From a checkpoint of a small mixture-of-experts model trained on Wikipedia: 586M tokens.
Below are experts of layer 3 (counted from 0) of a mixture-of-experts language model. Rows are named router (the router's row for the expert), gate (a neuron's input weights, with its number), up (a neuron's input weights, with its number) and show model dimensions 112-223. Each number is 500 + 40 x the weight over its row's rms, rounded and kept within 0 to 999. Numbers have three digits each.
After each expert's rows: "gets" lists some tokens that make up at least twice as much of what it gets as of all text. This comes from a sample of Wikipedia text that the model never trained on. Tokens count by the router's weight.

# expert 8
router:521516530564531553548546510516506501541490481475456519401505505492523466510494519495530505482461550484499467459476466472536510543514464509492529553511495473507529553489497471575459545462490494517411543527530510537443536493486523446478453528504537518477531509496492533406520563519511551452344495518473483510526508412472510532491508401506
gate1:418543503446529418505460482413534496525453502506488547518465476490483489516474432496443533566515466464553419585502483496450548521517448554540489461548477509479509559520525525456580495484558513462553508510525563446474433464449526477527553425561481467575607540514462431503454497569410466527575467465417521518457553525492522486542470481442
up1:485477445473542513494471503531444489475474428570511456492452506433572480494433447511541490522570576528473497532525522536468479583503544495502459504475498506543556478484476532498453515519530448512591550551488468533532536467536509501497587368529473461562439533495582533476447482505500483475548511531516447507519444516511443438465550453409
gate2:522520454539469511524446449504508471415483458458531497494508502566472470550418499515483519513484565591484492531467460471512525531480550471507511526445493521479472439537588424566486400456484456503561485450489469473438525521461476554499460459529544497453475479477523450479561512503511492465489513528509446490527494541376469531427492544559
up2:553473461539468472583500490529505507495461437486493411484466510512510458477521466481499524495461539524456509533458487479550478491449519463539593420505533503478534400541560459576519466474444460487488497479528504489500490548540519474517515534500458546485463464471557545452525497501465591448491485504483561525551472518440565519396487500469
gate3:428470496485505461516501556512484483509527413486502460562498446520566417496477451452489560454517517470498514529472524595557470515523535562477499503501575468541530525514453574524435405417533527554502552566453482487471499516546451507443515529465454511522497540531522452527566450487466437408469463454490502513449526450504458493527510538471
up3:516511551432573467470471482513553495491486451544500557502472473484616459483533482523491446492500473475490476562447495593560519604539549481495492457556502487572467591498444547533494532462583554492480442503569498518489502536496445399504551462506569554572502485488524411589470515460517512470531466444553518502510455547513497540517453500522
gate4:493432512450527476426499448541571455536552497470501526581500545526558476534517499507542501525497558379541483534516547501533480506475456510449573420517504457458503461508469500492471489471523520538403593475474467565465528451436524494519525523490460521505492531499557483472542469533496420449501477467451467487497510523536540513505473509450
up4:502536461504402521477466559517493531503516507525427517476496466426460502504492472461466516481496547488438546585429458421495455433531491510502432573447505534508471562498493491606555450552458453475591529549511508528505482557491518503557550498456465508566444512517432461493508496455481441570483496494433536557445523465518412518494478512519
gets: " |", ",", "|", ";", "-", ")"

# expert 10
router:512512461590452519519550480468519538501457482531490539530474527477497490522515491546552477479535511477535512540534509544492457474475494443502545493491458519429479519558510487557466560483427466536558488465431476544463551451480475450511549522519506468452630457472506502477484552545570518520424499469471531468515500541472474440530498376478
gate1:408510516478469494526451538456534530463499507435503446486481512521513484507484527503523511473543506639448517446534491561501476494529574519468518570489454507429515555527491499484517522534495530519552494449565480445493421479483531402462466511521496533554422509555498504538513530522538437567485454493529555520528531449533467577500529498411
up1:495472499447479493499600526435445462493476537503421502486464426455496512463548487530542510455531510497555513529421513516517547570535514554497493497553452521445498474467490539537579464448458469549478539471492545501518457470448552523532572497495577520532448501556469519482501478561512460518535509545548477449544523556474505528511506487509
gate2:457522525600519466550492548522536485529499504501522540521537435583502482526505448423529474456463483501540441475488485468513458527502451453416559545486541503397491453498504537510513509484549512550518472523503524546587522442436460473522561521534514453497466491508519460545534527548496551502450535462510502514514504506506489534473509438544
up2:521474533495462529525576527529389485535434561493535471526503516537521545482468421550449507491411490519527434542514442513531541468500451522477449502521506490606495501526500447510547543444410481491446590513509527571408481496614438404490523404480475570460511471434484506510474420525501479525478512496497531469500516540553427497563487512530
gate3:455485496488501486555518498454462525484523598565531517485471455505572481531444506423540522504530478438458553439485466478410496544538460469484475494498488535495537571531473478490487390444453482447454551537475494482494568517422560476461506545491520502523553456482482541453552511547503514525507482485472536433525431514495499480486514484488
up3:529485449532557499515508519487510554445465442505557495523508473467476484480521437489465517465460536499546471489492520460511558467480481596535565451477573498509517443447528449483529565517465478486453547463544566548460494522503533585481458522481491365534484462504439464522432530408562463464448519505436465496560491499489461511461523494569
gate4:509482498544414534505427472445544453531480515498463484502492481525516465510528522500504509483537495528482440474456491482511470520532538500467449532576473457465487483546535508446525579515510528478494508588552566506502465420515599532506553491426462457474479419515503551521531492548464544479496503420588521458472474452491459509505484430518
up4:471515474462447400425505450475489562474541480478522385481496457582509504547467451474559457435479500446526466507533553471417496466478523512427470520423541519548502477458536482464431489579446480494457459521525556514493537471479592430493542431569519459470475485490525468491489427585482468581521527569483496513536520501517535494422464497544
gets: " ", " |", "|", "–", ".", ";"

# expert 15
router:570450576543554529526438472505417504544540444534481581452534512502537475531549522497531530474508513552529465506487525492537493512520591413478489465507509457482559509540505506491469506491506490565490505505510511530459545504480568521411464428472391469480525473488480525498513462544527539418465506522485477523522466500447443542512512493534
gate0:426465523441502463532584541462427456530470507525522532558484539459408526520532561484543465463478473443550527559533524548499450532518482531596480525492444494523453570492521546453536484499458523519474512487461551524530545522575511527511497505434481470534454497472530516588491425465515542474482427496471484531475471492496516415460469495548
up0:523618491513479535569498486474498509466524530490447493470499520504532434600513487543467500544507577476537562522446457521610520500430487488478526446506518519463534441552553437467472469447470494469447468407523478549510473520588483449541453467489515624464509594515438478545459493520513513520508555517540525496487463512494545446451482504478
gate1:525458471534483552534508577557526480575520489520466478487455450524482476508447480502496517528473443555531559431501545471555528498505466473531505458548566504550503539557465579570531526475475437495516507557465474475528455518488519410468561480474517466472460497514430487558462499528485435527487522453512510533391417551576454491479528502544
up1:508478519458522530544510518467503489456505452519506517548432535456422528462473591436502511501490559522501491430558541503471538479472526507497478432444454533535569535489476486481534499528559516515555500476441528466486465518496448495535545571487477509453515508448544479500508486442468550452482532510479482465571550433541502451515540466492
gate2:472485549463465475541481472489465443501541452521502470520513407542615513583520474476503513478536471477512552501448483486482518530542515602516360477526499530507516483484528513538462460474477529535520499486473519441549552496471504528568507533463533478486514489452504497489425433516464481585467505445486480474462512467474482542500454494519
up2:464509558476513575479544509674487445532603463556507532549542473515519465580498435446483459528514452470505496512414496514498497491550433532515478465487561517494510523531500528519551561397508525490518502530498458507496501476454539509409495462458518489526477524509483500494512506499534515459516495511455424459496520473499530559515458473535
gate3:512495550512486503527453523467501478529453466562517479539479506545530460496436560599512550529563506504491463432553463529416487472502476582527549496462480451499514469528525459573495474501516463514501541545504418550468466531502455508504470498453427536508521479560503410521517486573479510485496532522470511491485532546548485468578477422536
up3:506435475505542443471472507486426499511533510491508390515560574435484560509523522494435533465491524512617499501531438569472461437534452455481484572428444524456503508517516512512515526563471548448504514496542487456498476581537478514555450435479491498512502483503477435445510446504526496574519477464512564496542462420540448536509566465425
gets: ",", " and", " in", " to", " on", " of"

# expert 12
router:557481465581550542479516490478441548457446403503523470548557517622530572502495497506519545438526552452530479484489492447527542496546522522429453482496453493479491483471472546509532527490511456523382553552403431542528550507508517479470550444532509482511523413450507479522465571476462505428466448508488427537498451534473497469563502481540
gate0:512478523515444512454561522466508488462523558480496537459482551511473465452573497497495521435482484480490516534506551493435508440569544566470435549495485511479518464542462523489495514409563513430495529498499462492507497531482501510504500565557462460485544497514494477491409474417516409511509444484544569509467473521470501535442540559475
up0:459495462505478537455463446543555547458513535523496586511494494554487483517517498489466477488503502503519558475469473513484496520510483531496479501486492387517384543415466536494495492494425511500534523498463466489470539462564488560471487494466565436583489584474424565526518460482547570510487485476466523489504507456489501526419536519509
gate1:482510540555434508532499484485475428582529500476426451548547519447558470560472499491505523487544490514492539472478538487506426447485512442521506506474487467513502425512504467597542500494492513472533456546542568552518511543478503535547520493500493482506388501474518495471519482487530518457510430461414503526434532568518536479491580485492
up1:484555486542526382497474423515525462529516479508448456522531462474539532472508469510463588507479582531441457510554562568531490473435481587483434463432522500564504461509516422488472461503439480489447545531535499469471517434500527504497465540489486560486507504549489483432488467484532569477580410514478543528451497447437463429510469399466
gate2:533477448450491570486524496444510513455589565510531520495487544522506447418519448543464534473474493449495497518486548510503472499481565518500547545560545553506509587474521541516548485550468485572497477450479592471425454429579564446422482535511483519555453554518421515504482493428610521484462505512421499584513478516482456503561454523556
up2:523502476490480463482405479481517543558497524532529538413528527496412419418598471515468549540422506496528478373555515553470450516493522500523485505540464441438500529554542568485544502515475479551526469472476483529485504523495474417511529554490502505525492539489533575466445478429530545531505480526570454510525440494524575501549479516491
gate3:524507557436516478471466496502538498515432411502421546597502567468506520550452526514525483524485568508490514479597483524470505557383533461463495428436505527553550531528424606478475515533469463498459486514462461532473532553498495497536483510549431525474497461557545498521558522560492508488503493538500495478490539486476538477527439490554
up3:424554515451507444511472462520521540472486509473528536579519424486439526500512500490542494480474515465486555504533509602547567514456541505523486544461481505487569510371577446514506556546532601464482455480519500561564529493517510563507533513516523535439516447481540451444492542448497518445482517541430448488517479487516494465530587513540
gets: " (", " \"", " C", " D", "C", "S"

# expert 4
router:477527514556504518495435553524599503482465541487483551540479505513512447546515480584465530514495543484647521523512504517529402530519464437457480534465507458541536491494519479478472544565432457477467511534455513515563480515542509516550413485515447488563593416458480542516491555485505521521420443485495448554537478504532461502490443468451
gate1:514475496528535536570465493539598556506572569486531504494506496528463465509500476418480521507549532573528496488515512475517542458477559614467482469567494449501488568533461475459443459486510455524490427506493548426475455460515518527451440498482509455481548575499440510544491557415490479519508537552395495509523490491537494506467452447464
up1:495525421537473466539521513454497515500518514484477445383462447508449509510537490475520479520431518541469492513522529484511620536384450527396507580435495546469460513452580512477528523482499454483488492400456465473469522494499500470422441500419440525462546511503490527493498523511519485523548557550486490609492499567485527505523508555529
gate2:503495475480509598432450461510489493467448469547488607450538545565494435541545467503492510469457531477544445526458586492506526489449516518500502531453501545482479480585492521462468491496490490482509512407453481458500454475481510505572494503592444510509489500504493489494461449476500492438450438505545544515448427483443502476549513457539
up2:515410484451483420513598497473409531506504450515545492501517453532475539539472468522439432535569505436531492479430575475491510488532492546551485506575552505536449450568527479463529513505511454488396479540493504571480458476591471554446510491499509491490531478481448497477538530514499454507531519475467520489461489510438495549545497493465
gate3:505582507491537494464474573493496451532462516512529474501476517513471474426570519498539502436564546480492467546525448552557464563514547495446528374476480441518522559525521496375489486512540490460503464493456447604514544530583541469496502525543548477513542450545476455500527512486504532498531443532473457470403452466582454563497430448431
up3:520540507506549395521502475556524477554552442536505461539537449529560466524542580471489512513459419511502530517506571472419568493452430484473494439484509540466572527506569466474516497444505476471495538501472456564546461507495494554496517485488444535505503460559551522521534518591443517526454544526450524492490480504393541514513570497444
gate4:495520455502580484540542454524553544501445439563462550569512515501485516544481506483476552568458492589476611419492527539489526564574493455512430524439510516501544453490496469492468481529438460492535503593512501503510600517480557464458447483490513470482530468532503564478462552452504493454474502418498549531513473496495502505513515551446
up4:492493465520507430481419488494529456511481552483464516444542475455532544546517478434509538532388503545509507505479532484528459483434463475458491535478526514540479482487580507476536466541525478558411481563504466515507548510521461546490526584449471549437532531598500516505546508500567470524529474498557434461466404516464456463489476541446
gets: "201", "200", "0", "202", "199", "198"

# expert 11
router:465503561526529497507490497506471528459494433471476557537550476564565530530466518588480524456599481531622503481539571500426416485504543443492583444531496495517513505508483470540497493472427459521468526563475546506475498574514459412538449514528461494438553449493467527526512540481517525458450457437509448466528493533510530461457510491467
gate1:504508498499464527526509472552546527506449416553554504513498523478454468439446533463519482489510485519456477568562517452493506544593537478502569451520512503475542485532587510405557518440532466512463527547419479474443516508470439502448478571522518509523558491506572419537448489506535515493487479575545476453508469450460470452490538492491
up1:470462559464511469492553469487496543489446477538469551461490543604495438576513495517468491512462523524420434496459561513517530510463518477543435486538490400536486508466482502518478557460535495509500488498548520447548513463486502504529461490447484529452480411516475561526519586452435526443582547546535511551546458445513475496510465535487
gate2:534513539487519498526455495566497498545444485469573486529462500447491457496498467470592581504492468515496546581514516390454488537523477449456481509478469532498451507501541459506464560520444531446499401519502507486482511551507442510498447512531465480560545499521509555420490554514467396425492450450578478489508529491559464497438535505516
up2:478511548534507490464541481548510503611437498465513462515527545537526498479497473497615416464464485520453482545538473416530489480457467465574512512494453525520548539442566456483520512480561470545533453518540544488549499566539508514475476439530491491466475484436461484447481530512486549487480409508495465488512501521537538441460526553590
gate3:540502515508541545478484522579455559517483509438472572497516525472552554459496493446546589510605483536481539457541501469434513560442411498475493476451535494486469470500445425503523526490482512508479497493483485433526538511502589465588522530516557504519495441502499572524476599530524522445504556487538519526435497491480545489576498523507
up3:496551453441465498493508492465393491522469554413462492481522449468458486501462431502506501527521539529508466488469559426575506473411453487498471545510502495470528466550525523473519530494490456516471449488506506546495565522504564452432445464525590488596485485530526472495504502485559409543543546594528519548614469503502419492465467461450
gate4:498503479479506516519528515527438576497523517484551588516555489503502445446508463552519532476579564491498482485557541511501460524559445528458527432466502515379454478537449526544462506487548392542472553479472504519492436489512545479445455488474461501590483457480477563540469516516534525505479525477518493452561493561499502410438533413427
up4:494538535501531467490473419503517566497488556459463456596585469502528527483527428563585533508547501471493464420499539437508534567534357495474499488497454474483503465457455541507529486514511490540467531529497473542445466530479573436447488514453517528516570494493461517506508500470508522507544455505517548518463518533431478478558432459492
gets: " ", "1", "0", "2", "3", "4"

# expert 3
router:516436518505494440522501457526464497531572473485492533457528548508512483537533477472561482408514487538513509463505529421455468487509521528431469493494588548483480566501458531518429476549434485508495475476480526505525490509530479553497411557500422537530586401471450516426500578519501527465502522484484491496507468497533442491509450522535
gate0:495468496509521470461504555541532500537492532506441516500569480469480478517533554495539483403468531472493488541459479428463476476588522566497530484532470518475517560530470472463509482521524487488456428493503514536462502474444503516457492560453502527492493514508505505484463505557499466512540461541454483518533466556492480421521483425538
up0:502471574489510581489504470526453514493483536450481458448517530467469526499442513501500514466492578499423527464540559453488531542501497516508400490510441503564511499476522486509455535440456480553541527475504482476555507500417460537481542531526489471447461407503502542538395434533479378495486485524499453545518510509527539510430485381573
gate1:471479504507475546534400561492404525513491474552549420505602558535517516470503428526449514475530521512496449433521471455436499534496470552474539498506506518514494531491474532435472505532498480524577497464490512586512553486501432519523506483486565477440559474581499431527412461480532457526537535485507519431486480562489484445494467424432
up1:496584400518474503483466551509475541507449486496592494497532534494510560539420505528454485469469536443573519453495500410513515515494472540468565560525462587462478491480470482528471469546513486447485491523454444509474521460458531511484474506499527467517463484469471589478521507483453506556556508523470521502505545531472543474538485515542
gate2:520546583576450510466495501500536529477454491523439523514413558546488558627500506525491477503422497455521509484467506444516544486489505527511519512591497503512467539501514520453406543477427510422500499502448480608502489532469445518425477496442597544528561602533527522475501537511465515483492475516501535461439517530537481454477571425507
up2:489480442539546552455456476477542499484399499482467486504520457549574507491511508554544480539528472491420528474538458442466461527509478524435550508479460519520453524472538632514467459528503520493555595498457481491519558461481580489534560447460529469429506528509509445552479533499525522500489478494513450514477505482470496497516484557479
gate3:524475476523563474461516491497511465485517494515506456511503471453494475473523458463532549449497419497525474521458534544458501469528526503558464450419495536432504538481507465442558554495561530512479503447497405485565442523507535536446483497515509521550566435524503425496472471468574483425580537487543543572567461484500553505555500488532
up3:488594513521492513516419454504498560499414587535507496533485428485462546563570518584496493487529458462505487544427425458533492442474523477486507476484489439496487515528566442503540536443536515578506464509512452419532443484477451454548519452552480469480489516477550422510472519426489537516497479530516520524476516482518559472509490535485
gets: " he", " it", " to", " also", " He", " It"

# expert 2
router:490423542582576475471474491545503518525495515507488538573532473532464465496501547480501537462501485612564473481522536480423485478458548459494473551491501495490494513500538452415446466474480476539493502465546492503535474463511584457487489527444507577558498461489460531554489519480558472512443525473482477478517408441470522507461522469521
gate0:532439522508477479526517519514483492520460535519490476478493495483471459468524505457561443449489411477541483469535439490501421435504512403483484432436560386433529550473523515506547491472469488509501484536529453462558524483516528455504559488490566450541500471472443505549483562504509473503524620410506458547446523458484548571508417554576
up0:559535520407440483511522456459521512455560487537564490544478453533493515453476358517524556472485548481532447548523501515496536494527490533500473469482483506499451524482411473525455511488480551555501499542486497558420510548485498463521535494494482493478546515500520491444553482519500475562461544511501506474483473531488501445469480492521
gate1:481464576606508514565528495548477506426458504531482517518487494488467497514559534501518570489521492449458482450482558422498479518523561484490495465439490454479475451507563513430497487521481458524483500443463423535448556507445492564493433583457514572517509513545528509532468504531465493480484456481522461562557444448479446538514479492462
up1:520486549476478519546549531548483488447530585551532499559493454447497510553548467486459585509493461428460499551547510514502466409467462500506509455547541530568480477474525501442528495531483465506483474501489460412524474525616502497459531495530518418465535461478503507495534504531412453500447463536478541502586491529467541472521574436523
gate2:502516523502433533493470500526517485517527503439454505532469475519517516498487502500545505539476568482414528454572477420495452511478531490490567423508526501424499449471499583506537574504459526543554467580541424479590531537535517531547580513521572524452502548454474546451530559521459479495484502514456458493440497482564525553499477524532
up2:473490547445503587525543526506544414517431543525504483443499576471457487472584407461510557452464515501505503452487490575514532498530507452500501482531547514511504502485484497564516482511486525522467503451512463520607497459487486469518536471512468580454508484517600491499467505490533572499489539496535496525504481495482492526490528455561
gate3:485447426478495558499534488529513501518462506528540476473553499515457513493468566389529527520522524507499483440438562462538531437428435450610422467517535483544471472469483493489594438531504433486510530511498460512503560485557450516457463482533498446496527452430527451511508506487478482504546508481461462532415507477501523521474526485436
up3:512447504496421530475612460463545526540519492486539526462487524500453466542432444494487494506511571471517493461478487470502482576540462437559518505539508455483620475481464519513573475514560508564471517507536528472506471559480428472526498429541493418487488489477512533588418535585516504472566531503511469528494487476545480498518490545469
gets: ".", ".\n\n", " by", ":", ")", " that"

# expert 6
router:476528496530469523519543623430497505438547494478479560473499545598495504434480480521512548434500457489529460538474467512506430552559464493508454493505517458490467469505441577489465483490442515473503551521338521497469499535483539545425441529465531491561553474418496489473489542536512454510451476527503506519544466451427503498515533513454
gate1:540477417522515515507499521468462486494572418491468513498549521519410474479531459539518515512485472478510546463539469578446449439488540504500447502568489497448584510468546582400517531520534483452517478537515502554503483546455489502430457516581484409437516545497479504518464547464483491478481547523589404514538495469436461530496472582501
up1:515524474531455495573539553459528606529527515495448488451500561534523455478521492536514486541454443544487497510506506534525488477515495528443482473484551499419495464580474474558478505490508478463495540502561529546480502451469516491542518535468502450511570480518551471523426523539581521572446553494489524514608515469527497510515478497450
gate2:494490454488464477536546538467540496455490462444465482491511561538492419464558432617564551506519482483467505500476511521552506495455464457469469509596528587488509514476502504537499554518523445469530588478453534528452515490568508499492515548567476518519521536482547466508482517506475437389472489465533448425476520585483527523444442515496
up2:522505442518506525523511618515524526585477537454514496526511497533440494540513478489450483472575435501478511509436556513570550524526487450464513475509451531467444497510529518484475464524480577505526511508454482542505542447427464538514544545466530554474513528537539457425504481502492397474531571462477486467520496414487447490535537510422
gate3:466555534484480500503465524488552494494486484522498512458506554403595463544508413441515479527484510444481466465499524519562512540448544513577539499443454510515439519503493488490503555510398497551490602527393470511478537474471563563523524496522498493478460443509459457505547481480501492512533540514494502536517498460506435494443437465485
up3:456537444519524510507464437556535481461484534492487510526505442518508474467509495483509579504532506510527509556538461516473502506435530464497478452519593478491421464465442553494500539549505459542539532545462511459492469467519468531429456587504515479529452578523485531495480452554475576492581486443516517555509493524504488570554428522540
gate4:587482481440545487487490486499488500522475539510472493476525525482501461452444496402530474477458508482567445485508474496465464502512529503497502490464494443455563499533447485522522497545522533579451527444476464511525470505450505516531438520530520441545474473485488505459473600516531480524519484598543456572541511513559541529484496524486
up4:504430482515513454398563499535467515502495486493553554439548482461544535441549475467433475507478503489587462482529520489472483490539494503482508469581458504569538480549522447433541483479535498515533539512548516493539482478541537424500483457587515508479537467532475538442509429453477470468535511575409487469529534492493528490562484455470
gets: " the", " a", " The", " his", "'s", "The"

# expert 13
router:598544664594473523501543496468483509460575440471488484494551535587504490444494498470454486457514509487497554478431563525494474487515563481482533543451463482491500473540530414507520493495489466496520511508494517592427534557501576433416443449478511471524502510431512519468518533460522480462450507421476474512500479458489536467508534513547
gate0:466544526482385479535518498524461460524462425534440472509481452516473513548562510437458548459480516518507558490498534509524488432478448469546516504471573479505537515521570475458469541478505518465489513499547549488427527634431540572484481584463527449525541456489524485521490481508463509570505515482466453538495379522498558540532515554502
up0:446496500542563486526529490569509541536600518466507452498449422562472450480501469570510441521554553470494510516469481549504496464519504517562542451502554515449482565493610458542492487458552533506520476469432550482525479588422503463515472459555445479499588517460544573482521523566548499477513402510462404483449493480510472490528446489462
gate1:468476572471483436541565494428576439478542494486523490517480581514526503519500517511502425471498428543528544537499417524410577542510467510503519532481527499442479493453479498456467528513583503547483518530468484518441502458550460463519446528518554577467460504443448459523504495545531492494481486390531505489469527535490490440490557446522
up1:514475489453465467501473515402496506509508518499453550537471472436494478556503522482503531558472529544486480512512531508466477520520499489476544445460559448534479525415511545518511508472536529498553489479453532512551450513501523494510375553505502436521500502571504564478547496503512525455508551486584463427480503521562541510505523448451
gate2:560469466499521476522493505542507522522514436553476509488460515501512499475618529490447510458516480431504504483506469485480481425567459497441481505488479573455437433569494415468587471576528497542535463533539479533494606486515548515498540563608475531454495524474480503550499449442521523454505487515457510529521485395443579524462524474503
up2:487533535507532514491562549508502514531523472531456520539501450547527528520469521427565478464419553395498457435488513577517528549548505455589455582499508526434530485497423495476429494534541497527453497559511540515507432572489515481506423536501437542544475544494482519565521571488495485556455496480501564542447406475502490424474506507502
gate3:502529552456526510576422525551469496507575479600523516532422480495450488448445587447455414463502497422508469506443561507524500528582491512451489472502503511527555498474492542505552510534492470467460527515530510509426473500448479471478524511428487476534523473451534451607467489529506473477490415494506489558465503514541487418575536538497
up3:476455527509515494456527488502567536506473451460527504483500476465574467490477472461533422507547465467509501397450556484467508466468472474466488495504483591554443445453475522492508493529482567485468473459546502490521482598517526554512537478550448546520584558494530481496509474517520521491554521465564483550536523516563559479527492483518
gets: " of", " in", " |\n", " for", " with", " from"

# expert 0
router:501535561564517563454478538542485504507572467526516500503469444468498475499484565438509473483511510483479415456458447507525477417541522504533491523372550513549510398591457427484511506454473463593499522446510450485439487558483454449494551511512516546499544495513507576518473531510565509498466524428497481517530532433452502435510495543524
gate1:597443597584459575465436487547511460490490468523486495486561505438486532541439559507500490495553504510498506511570528474493533458482492486475486487414501456440501532492560508473473487460516475478527509434483441523473479457493446491581508484504577520547481534519549596452480460539506513469530555545520529469467501553478506512575553480521
up1:425492510431484500460524524512467552519432437496477481475528471517569596498503514540536497480503566542436508483535523524532465460529561521505505467456504531523522409502566563523491503482536579459502521515539536506532494580509542493523559563501476523543478454415521456468472534476476577538506478549473499562450552477465390541474589471499
gate2:569534492492480469509483533540523434483478492465528422559482478566566568569467558473501438549504492443530499546569442455478503471555482574440514425508520501541535525590500468477493426467486483436484485504507483536514475449463545546543535475551481543548446505454506601525503552502529505522523519529520479462516492463541500474489445422490
up2:545476489566536496545438553447479540530442475555532539563539488481477467525501435550514522526543531490514457508464487478549569583496406481519448490490472469481491529547531497487538536469474465464568551468522534437529497476493533456498505526445470450517481533464465459462474512490536563583558552461455588520490525508490495550534600472602
gate3:448463505465486500469438467431441507593500466473488461496420543459524483492468487462529512508419476498566475539529564473487542515480508466513496454536609482511515444525479476499553430526466486480475545386454460467464530454489476514480540504461480525534444479497438463557452506459487545523567503501545536478526565497494453518516517506521
up3:467572518508490551520487485534526473478546489594423503465488529507483512522595465450439451512466581527527577487520460498486473470478556496516548476515487455513510550460455529474463488473540511508477508572491483503505528515552449473494442497463515580549476550539484503445541431510482442479576501516459443499435485519566491502392409437502
gate4:485504519524517543517582446520506522513511587573470487550425549471475530493502511392506499493543459499542462488484513460472462475502483446531537471456553503521515522571484493500544471520389506455440456460499442488524418461550550508463537523466442448514458475466492534480493508467469469582459509484452498433491504472514493515458543481447
up4:458515467492474538509473448416494503561510540497557501439505519503482488544472488464507417475475507480522499510424409565537528486449518516506438535548498415463459507462473455524458559535492471524570452484494497530419534567501526498495551501503474517526527524503542479404458531457517572518480441465522497571512450411506475506507442556518
gets: "-", ":", "\n", "==", "=", "\n\n"

# expert 14
router:491493490542525517526505495559533542537500457462465573485484522550513538478393484520516543515505464559516522460468479502475490530462516493474549461451566520489498538478427541446443469467575482514533491465439506488526506477490480517486547501437487491490537477487534562482463465526453575494515463468518475491443535442513577514499503476509
gate0:486484483591478569533529495520449452538498611522489506520498461480526556479522486573429480581489449493531515547470490506491481530517470524455522472529527512469507480511494506533486479421476480476537479607547493572503547387518532562471520513503522486498599534560515533461502550491496441517492416447425529543503518522532520490476473534454
up0:500519494492499573489465436492502511504581438484474501505550469586427553569486528468481522528436494489566550521532471496461445531415515523475556498520459487437530611475482486439483484387509586508547611453422503492482484461521527534529557462484500546475519546548539528470542488493448504472492508504484412487534560414500580541504465426506
gate1:556482487505541503502487447593500518531518490522527515539540574462531457497522538528529496408526556469495541539429571523563532539559523504543460437520550475423502543552503498541467494535472521432495447496527514490528467512386567519534540503494487549467511454557481529506535472503487515515541532501523514550543512507467547452494496503512
up1:494450423631555523481497555506511536472535523485517494475527489533534516509481501601448480481458507492542538502496511448488487545554490466477538471487524488531426490521557449460546454525528494577537532512462461500495487420502483443534533482480387475494416573485479535501501494503439500519531485511498450443472461495552471504480534541569
gate2:490454405545475521519532538479478469527508498492502535501503507543544581476498480461546564493559487493544513526464548505504489492551511530516478436480515482493525500437424495490509546502562529473536515531627522473470452480473515486506586522527427492552511442432507478555501497466581498492500447586460478500540502546486486457508483468462
up2:479483455545472553553545486527486516370568441518524511471448473533480451497483469464561440483498454495449459478501512552434509418504555498473537492498518456507569502531557607519488525455508540536480500490447517534551497529536520556493527528498511408466522502485529536493476533474499543506488477501541452444492530458589514551531491507489
gate3:551484538457505483485520578493493497478449539414509480471526462597534520530545503512498522526438536506418505498492517506521523581461465496457581486519500516506519466434557409523557453500550489448474502482523512506534521582435479507555519452432438442531532511506457504459500445509459475475559508497431457527505427518567504502442516458483
up3:502568513425459505513514495533500493508479520488535460546552495605506536478450539477523512590536503460440534521529450460470531590499442497432569551529525541399518495477533478506528494457528554481513501553502480482589592541470470562513476538466518489459481421536529426493527488524468512524493466412489457491537475489498496480441442519419
gets: "\n", ".\n\n", " was", " |\n", " is", "\n\n"